{"num_hidden_layers": 14, "hidden_size": 128, "n_experts": 256, "experts_per_token": 4, "d_expert": 96, "d_shared_expert": 0, "hidden_act": "gelu", "moe_layers": [1, 3, 5, 7, 9, 11, 13], "router_score": "softmax", "normalize_top_k": false, "routed_scale": 18.5, "balance_loss": 0.0103, "balance_bias": false, "init_std_router": 0.0111, "lr_router": 0.00145, "vocab_size": 4096, "norm": "layernorm", "norm_eps": 1e-06, "tie_word_embeddings": false, "optimizer": "adam_variant", "learning_rate": 0.00221, "beta1": 0.9, "max_grad_norm": 0.5, "batch_tokens": 131072, "max_seq_len": 256, "train_tokens": 673400000, "max_steps": 5138, "dataset": "wikipedia_en"}
Below are experts of layer 11 (counted from 0) of a mixture-of-experts language model. Rows are named router (the router's row for the expert) and show model dimensions 0-127. Each number is 128 + 24 x the weight over its row's rms, rounded and kept within 0 to 255.
After each expert's rows: a language model's description of what the expert responds to. This comes from a sample of Wikipedia text that the model never trained on.

# expert 29
router [149  86 108 154 134 181 149 135 126 155 144  98 123 164 129 102 129 121 104 138 126 104 146 114 115 111 109 151 127 148 119 129 105 161 103 157 100 125 112 137 137 145 111 138 144 107 163 153  89 144 119 129 131 134 111 135  87 137 142 110 168 153 115 150  97 129 135 116 170  99  92  89 115 104 128  96 143 164 121 105 123  71 152 106 148 178 153 164 133 109 146 101  90 124 130 170  90 161 133 157 104 113 148 168 129 123 106 107 124 158 145 120 148  75 123 146 166 170 120  82 149 147 119 113  95 106 148 131]
Mid-word stems, action nouns. Middle pieces and verb or noun stems forming longer words, like displ-ace-ment, Arch(diocese), control, establish, rep-airs, consid-er-able.

# expert 53
router [149  97 136 126 152 116 119  91 125 154 140 159 100  80 106 127 182 111 117 114 128 155 142 153  91  93 101 151 106 127 168 118 141 113  95 134 110 145  93 140 164 140  94 130 139 106 157  80 133  99 114 138  92 131 138 129 120 126 133 123 150 117 116 119 111 121 161 138 132 129 182 137 119 103 120 159 122 156 137 176 104 148 114 129 120 136 166 118 102 120 146 144 100 125  88 100 128 108 113 135 146 177 134 182 131  74 122 148 131 128 104 114  86 152 142 147 115 150  92  61 123 129 137 171 107 131 160 105]
Words starting with f/b. Word-initial f, F, b, B pieces, often after hyphens or headings, like co-f(actor), eco-f(riendly), F(ilming), f(ilter), 3-b(its).

# expert 6
router [121 148 123 163 109 115 158 106 125 174 151 131 141 119 128 112 102 133 129 141 101 124 129 158  65 112 131 162 141 138 121  96  89 116 126 110 120 175 145 138 110 100 150 186 109 174 108 136 121 123 102 159 164 128  94  89 119 107 107 105 139 155 129 124 139 107 125 155 106 131 133  90 171 114 142  81 144 153 107 130 135 122 115 108 133 121 157 134 136 131  90 105  78 138 173 116 106 161 115 148 178  89 125 123 155 121 113 144 118 117 169 174 145 123 129  98 152 124 129 150  85  88 135 159 108 101 136 135]
Media work nouns. Nouns naming creative works or their parts in entertainment articles, such as film, album, song, episode, video, version, cover.

# expert 16
router [147 100 135  89 121 157 129 137 166 143 151 111  86 147 131  93 172 128  87 120 149 140 135 150 123  78  99 109 129 122 137 120 113 105 121  98 166 114 120 182 119 108 101 144 115  96 120 136  89 127 123 133 107 138 160 139 123 164 104 136 124  90 105 117 117  94 149 122 109 169 144 136 124 103 116 130 127 100 107 151  72 142 127 157 126 136 188 130 112 172 113 169 137 108  99 107 124  90 130 166 162 148 136 146 110 107 102  98 114 100 125 126 171 111 124  99 145 138  87 134 162 137 114 148 150 142 147 175]
Word-initial prefix fragments. First piece of a word split into parts, often a prefix after an article or adverb, such as un(likely), mis(guided), av(oid), ref, pred.

# expert 5
router [139 119 139 121 174 132 168 129 115 158 184 146 123 114 118 162 158  75 164 124 147 126 144 172 118 121 133 136 139 146 165 106 143  84 102 129 115 135  89 139 149 129 123 103 135 127 103 127  68 170 105 122 150 116 102 131 119 143  81 106 168 106  93 134 104 130 180 121  89 101 180 133 142 132 120 153 147 129 105 149  88 135 129 142 106 104 145 109 115 153 102 142 123 111 159  96  91 142 109 156 148 147 132 157 136  97 171 113 118 143 106 109 118 130  97 112  94 121 117 116 117 121 182 148 130 109 111 128]
Word-initial pieces, lists. First pieces of capitalized or lowercase words starting headings, list entries and taxonomy lines, like Sub(jects), s(urname), Ass(amese), mat(hematician).

# expert 62
router [ 90 102  72 133 142 155 122 133  87 120 126 148 110 139 121 174 144 108 124 150 143 110 130 140 102 154 104 138 105 163  86 123 104 143 107 134 120 137 147 108 142 146  99 123 118 142 110 134 128 136 126 148 144 147  78 101 114 104 147 105  96 163 136 160 108 135 141 164 101 127 198 145 164 100  79 118 142  87 156 130 171  77 154 120 122 111 147 169 145  96 146 107 160 151 117 115 117 154 143 143 129 168 131 110 150 121 100 163  98 165 111 160 136 137  92 125 154 115 145  96 110 139 109 111 141 108 143 111]
Inner pieces after prefixes. Middle word pieces like c, ct, it, ell after stems, and stems act, histor, profess, e.g. commer-c-ially, Her-it-age, he-ct-ares, ann-ual.

# expert 34
router [163 123  83 123 191 127 173 118 120 144 110 167  78  98 123 133 145 130  93 156 150 125 110 150 100 105  96 142 168 166  92 123 119 170 100 124 113 146 133 160 155 146  58 133 116  90 157 138  97 160 133 129 136 129 140 148 110 109 145 130  93 146 124 140  99 131 167 131 127 139 139 103 115 105 103 117 106 128  88 116 111 100 140 112 122 144 135 150  95 101 147 121 143 147 104 113 104 142 166 139 135 152 125 180 118 113 117 155 134 146 108 125 149 105 140 143 127 124 112 101 133 126  82 160 159 105 158 171]
Verb stems mid-word. Middle or stem pieces of Latin-derived verbs and adjectives before -ing/-ed endings, such as discon-t-inue, incre(ase), contin(ue), ext, cons-ist-ing.

# expert 9
router [ 74 104 116 107 124 129 141 127 103 130 136 111 127 147 154 123  84 109  91 105 145 110 129 118 159 109 125 136 128 134 175 121 153 110 125 130 112 125 142  98 131 161 139 153  88 155 147  76 151 149 103 115 170 150 126 111 120  90 138 127 123 107  81 102 118 161 133 115 130 157 135 146 114 166 128 100 138 119 127 158 111 119 165 138 173 180 156 149 162 156  96  99 138 120 182 153 145 156 117 105 139 127 148 138 157 102 129 117  85 154 110 108 109  84  83 113 131 110 143 110 138 145 130 138  62 111 153 132]
Place nouns. Nouns naming places or settlements in geographic descriptions, often after a or the, such as hamlet, town, village, located, River, Borough.

# expert 7
router [113  99 133 104 103 155  94 140 120 140 145 111 122 100 163 152 123 127 167 121 117  95 113 118 141  79 174 113 110 133 145 117  99 133 114 105  51  85 152 143 105 120 155 125 123  92 126 147  84 165 131 151 101 119 101 151  93 150 122 156 133 118 120 135 127 174 160 117 121 110 153 140 127 114 113 153 133  74 148 143 174 134 112  96 166  97 152 149 128 147 154 155 143 123 131 126 140 119 123  96 141 124 135 124  91 126 118 140 104  97 129 114 112 158 119 145 158 136 137 186  90 144 109 118 137  91 164 172]
Mid-word name syllables. Middle syllable pieces of surnames and foreign place names, especially re, as in Far-re-ll, Las V-eg-as, Mont-gomery, Cré-ative.

# expert 56
router [128 159 105 117 109 156 111 118 110 102 116 105 142 177 188 138 140 110 121 105 136 192 137 119 123 169 108 134 143 150 113  98 105  89 123 137 115 113 142  80 107 161 118  99  95  85 138 143 121 101 145  99  96 129 119 109 167 121 168 152 108 117 118 121 135 126 110 100 120 164 128 130 133 120 161  99 125 129 136 133 134 107 152 106 153 158 195 126 150 123 114 133 125 133 145 139 127 166 101 148 100  96 162  87 170 132 140 160 102 112 158 115 167 136 168 135 161 119 127 152 139 180 140 140  99 137 131 136]
Place and entity nouns. Common nouns for entities and countries after the, in or of, e.g. country, city, player, game, company, France, often before 's.

# expert 32
router [156  89 107 155 134 129 164 139 149 109 162 122 105 108 109 127 133 122 103  95 153 122 141 106  95  95 101 108 145 145 111  98 146  96 126  95 122 118 167 141 130 141  92 145  74 102 158 177  94 173 140 132 121 125 104 126 108 156 122 104 100 118 125 136 156 140 185 129 166 143 159 138 186 139 136  95  79 131 123 105  97 146 111 107 116 121 137 136 115 146 145 139 140 136 138  84 139 135 130 151 134 144 129  95  76 137 135 114 121 123 129 151 119 142 115 134 161 145 141 125 150 143 121 107 144  75 169 191]
Latinate word-stem pieces. Inner stem pieces of Latinate words before suffixes like -ion, -ial, -ic, e.g. inc-om-ing, crit-ical, Dep-ress-ion, econom-ic.

# expert 4
router [125 174 125 162 137 124 109 144 163 135 158 115 149 148  90 128  88 150 155  97 106 148 105  89 152 118 139 128 119 160 128 104 145 113 158 124 116 112 125 131 112 149 173 153 153 102 148 134 131 125 135  93  95 108 160 128  96  86 116 129 118 158 119 163 145 171  94 142 163  95 110 131 106 132 111 118 154 128 134 186 166  77 112 118 117 135 131  97 143 160 127  79 134 133 127 148 102  66  92 121 114  94  98 149 102 130  99 121 148 107 110 158 127 147 127 131 161 115 132 130 143 174 122 139 115  80 121 125]
Word-final "e"/"te" pieces. Short e-ending word pieces, mostly "e" or "te" in the middle or at the end of words, as in sevent-e-en, six-te-en, Te-ch, Mon-te-video.

# expert 14
router [ 76 118 154  90 102 129 134  90 123 156 119 129 163 131 128 165  87 119 123 110 126 106  97 100 174 116 131 104 124 143 117 105 131 143 111 117 110 169 135 116 143 138 157  98 128 120 126 151 109  95 167 105 100 132 100  98 157 115 163 142 108 164 142 128 166 140 144 116 136 174 112 166  69 141 161 123 171 114 133  90 179 157 136 130 150  94 108 113 114 116 107 106 135 128 141 100 106 117 130  91 105 145 137 121 133 141 142 169 119 154 156 179 153 129 111 103 100 130 147 127 137 158 137 108 146 172  90 118]
Non-Latin script bytes. Byte pieces and accented letters inside non-Latin or diacritic-heavy words: Thai, Greek, Cyrillic, Arabic, Vietnamese, Devanagari transliterations, e.g. Đỗ, Λευκώνη.

# expert 27
router [102 142 103 123  75  90 103  93 141 151 125 142 148 107 120 140 177 119 150 152 142 134 158 109 115 102 132 112 129 132 159 120 118 109 104 153 157 150 115  99 128  99 153 123 182  91 118 149 132 147 114 111 187 136 100 119 133 111 137 139 110 138 123 108 148 147 157 160  76 125 134 122 162 130 117 123 120 154 162 104 116 159 132  88 111  98  97 139 155 143 102  88 154 143 119  93 131 144 118 160 108  95 106 110  94 137 147 161 109 185 107 157  86 149 121 163 136 105 146 142 159 106 116 107 152 141 140 167]
P inside words. The letter p and p-syllables inside words, above all the p of opinion, plus Metropolitan, powered, Applied, peculiarities.

# expert 48
router [ 88 132 129 116 136 140 111 159 122  93 112 102 126 137 142 129 142  92 112 127 136 189 149 129 104 128 161 140 145 131 128 110  91 107  99 132 125 126 108 154 117 164 133 130 128 160 155 135 130 115 150  96 138  81 148 120 179 106 113 144 115 134 133 153 122 130  95 126 102 145 168  83  87 129 157 152 138 109 120  85 125 127 170 152 136 147 135 125 117  89  89 121 138  95  84 123 186 139 101 140 145 130 103  82 133 130 163 150 158 119 167 111 157 147 161 168  92 117  83 167 132 133 102 128 143 140  98 103]
Name initials in references. Capital letters or first syllables starting surnames and place names in taxonomic authorities, coordinates and tables, such as K-emper, Z-uma, R-öding.

# expert 8
router [114 124 142 154 131 166  98 137 147 164  92 158  85 109  91 109 120 158 125 156 117 115 102 123 160 169 165 124 166 120  88 153 103 173 119 151 160 150 133 163 167 120  67 114 155 147 120 108 129 139 122 129 107 138  97 108 120 144 139 115 114 123 124 149 126  90 123 135 153 121  89 111 146 103 138  97 154 130 158 110 117 127 128 136 121 138  91 112 142 146 118 140 157 139 158 180 141 155 126 174 109  92  96 110 125 118 161  99 101 151 133 127 133 142  81 131  84 120 153 110  89  89 110  93 114 117 145 114]
Preposition "in", "during". The preposition in (also during, into, throughout) and forms of take, often starting time or place phrases, e.g. in 1941, came into effect.

# expert 17
router [113 146 143  73 117 106 100 152  79 119  98 118  94 117 161 149 144 114 133 128 112 135 106 141 154 102 169  79 115 112 135 117 151 177 132 170  86 105 140 101 132 149 170 145 100 136 162 142 152 133 145 148  97 135  91 135 134 134 146  97 102 104 138 113 124 125 157 112 140 134 142 122 127 165  86 130 157  80 150 114 165 110 117 131 113 102 102 156 138 103 178 164 133 131 106 135 139 107 107  80 128 147 159  85  95 137 131 145 117 114 118 133 153 151 131 123 152  82 165 143 127 123 115 106 138 137 177 114]
Slavic name pieces. Word pieces inside Slavic, Eastern European and other foreign names, like Vlad-im-ir, Vlad-iv-ostok, Kissili-ov, -ić, -ova.

# expert 57
router [148 151 151 169 109 141 111  92 159 129 124 134 115 145 104 153 126 124 101 132 116 132 138 125  81 111 147 128 149 139 106 110 117 136 153  92 125 154 147 117 103 121 159 123 107 131 106 130 170 109 128 159 155  84  85  69 173 141 106 102 137 143 119 136 159 153 122 131 165 148 112  96 145 179 155  81 142 166 121 164 127 139 162  95 123 121 152 151 145  93 124 105 152 127 173 121  88 129 101  95 135  81 129  92 154 154 110 143 134 125 142 162 164 123 101  92 119 154 137 145 133 107 135 120  83 104 117 134]
Music, film, TV credits. Media words in discographies, filmographies and award tables, such as music by, TV movie, CD, Nominated, Records, directed.

# expert 39
router [137 119 133 137 136 132 147 133 150 153 116 152  90  99  97 162 128 121 101 141 132  98 142 134  90 139 114  85 109 148 109 160 110 171  98 141 146 141 103 189 106 152 119 184 172 140 115 102  95  90 164 132 140 129  85 143 111 110 147 163 100 147 109 147 100  72 117 135  87 138 137 133 140 123 138 140 155 106  86 131 120 120 106 137 119 128 107 133  91 115 134 150 152 123 113 149 147 157 134 144 174 133 141  97 131  93 112 131 127 144 114 124 170 103 157 107 140 130  83 110  98 146 107 147 119 127 182 168]
Auxiliaries and negation. Auxiliary and modal verbs and negation after a subject, such as had, has, would, could, did, not, hasn't, often before been.

# expert 50
router [140 109 125 177  93 169 158 133  90 137 117 112 145 134 127  99 106 133 121 140 124 115 184 122 108  99  86 112 142  87 147 154 110 121 138 147 115 176  89 156  97 130  91 148 150  92 150 136  97  84 123  99 133 149 130 148 125 112 116 140 152 140 134 163 146  60 120 120 134 166 131 113 136  79  96 132 128 120 134 138 140 142 135 153 118 139 166 117 102 153 113 122 148 114  99 164 110 155 116 166 129 141 118 109 146 103 108 112 125 110 131 126 137 100 174 123 167 133 134 104  95 158 107 108 150 153 186 150]
Function words, connectives. Connectives and structural nouns in running prose: that, which, so, there, however, because, what, and phrases like in addition, the case of.

# expert 46
router [147 102 113 148  88 163 102 125 181 134 142 146 141 142  95 122 118 124  89 114 121 134 138  96 137 129 104 124 119  88 108 131 109 127 132 104 116 125 109 106 115 126 108  94 136 140 119 115 140 104 129 101 169  88 145 114 120 121 106 172 168 179 148 125 151 123 137  89 111 187  98 117 153 142 157 159 144 154 151 146 158 121 125  86 146 166 138 143 145 109 101 117 127 133 129  83 159 129  77 139 130 159 122 155 100 140 154 154 123 117  90 141 149 104 120 109 112 137  98 174 169 144 168 141  67 146 129 121]
Asteroid table cells. Cells, separators, and values in minor-planet discovery tables with JPL, MPC, survey codes, and sizes like 1.0 km, plus other code-like table entries.

# expert 43
router [128 155 126 127 132 118 107 129 115 132 118 162  64 132  96 107  71 164 139 176 116 135 100 104 150 147 169 152 132  98 142 132 122 155 117 167 148 102 155 193 166 132  91 147 132 142 121 104 101 141 114 136 124 131 103 112  98 120 152 137  89 110 113 102 115 105 116 171 171 124 140 118 128  95 121  92 125 155 128 140  94 140 115 151 152 151  82 148 142 134 112 140 148 132 166 141 128 102 154 152 160 103 117  70 156 114  93 142 135 138 143 109 152 118 105 103 112 114 140 138  84 118 126 110 144 125 166 100]
Career action verbs. Past-tense verbs after he or a team in sports or career biographies, such as finished, won, began, joined, played, moved.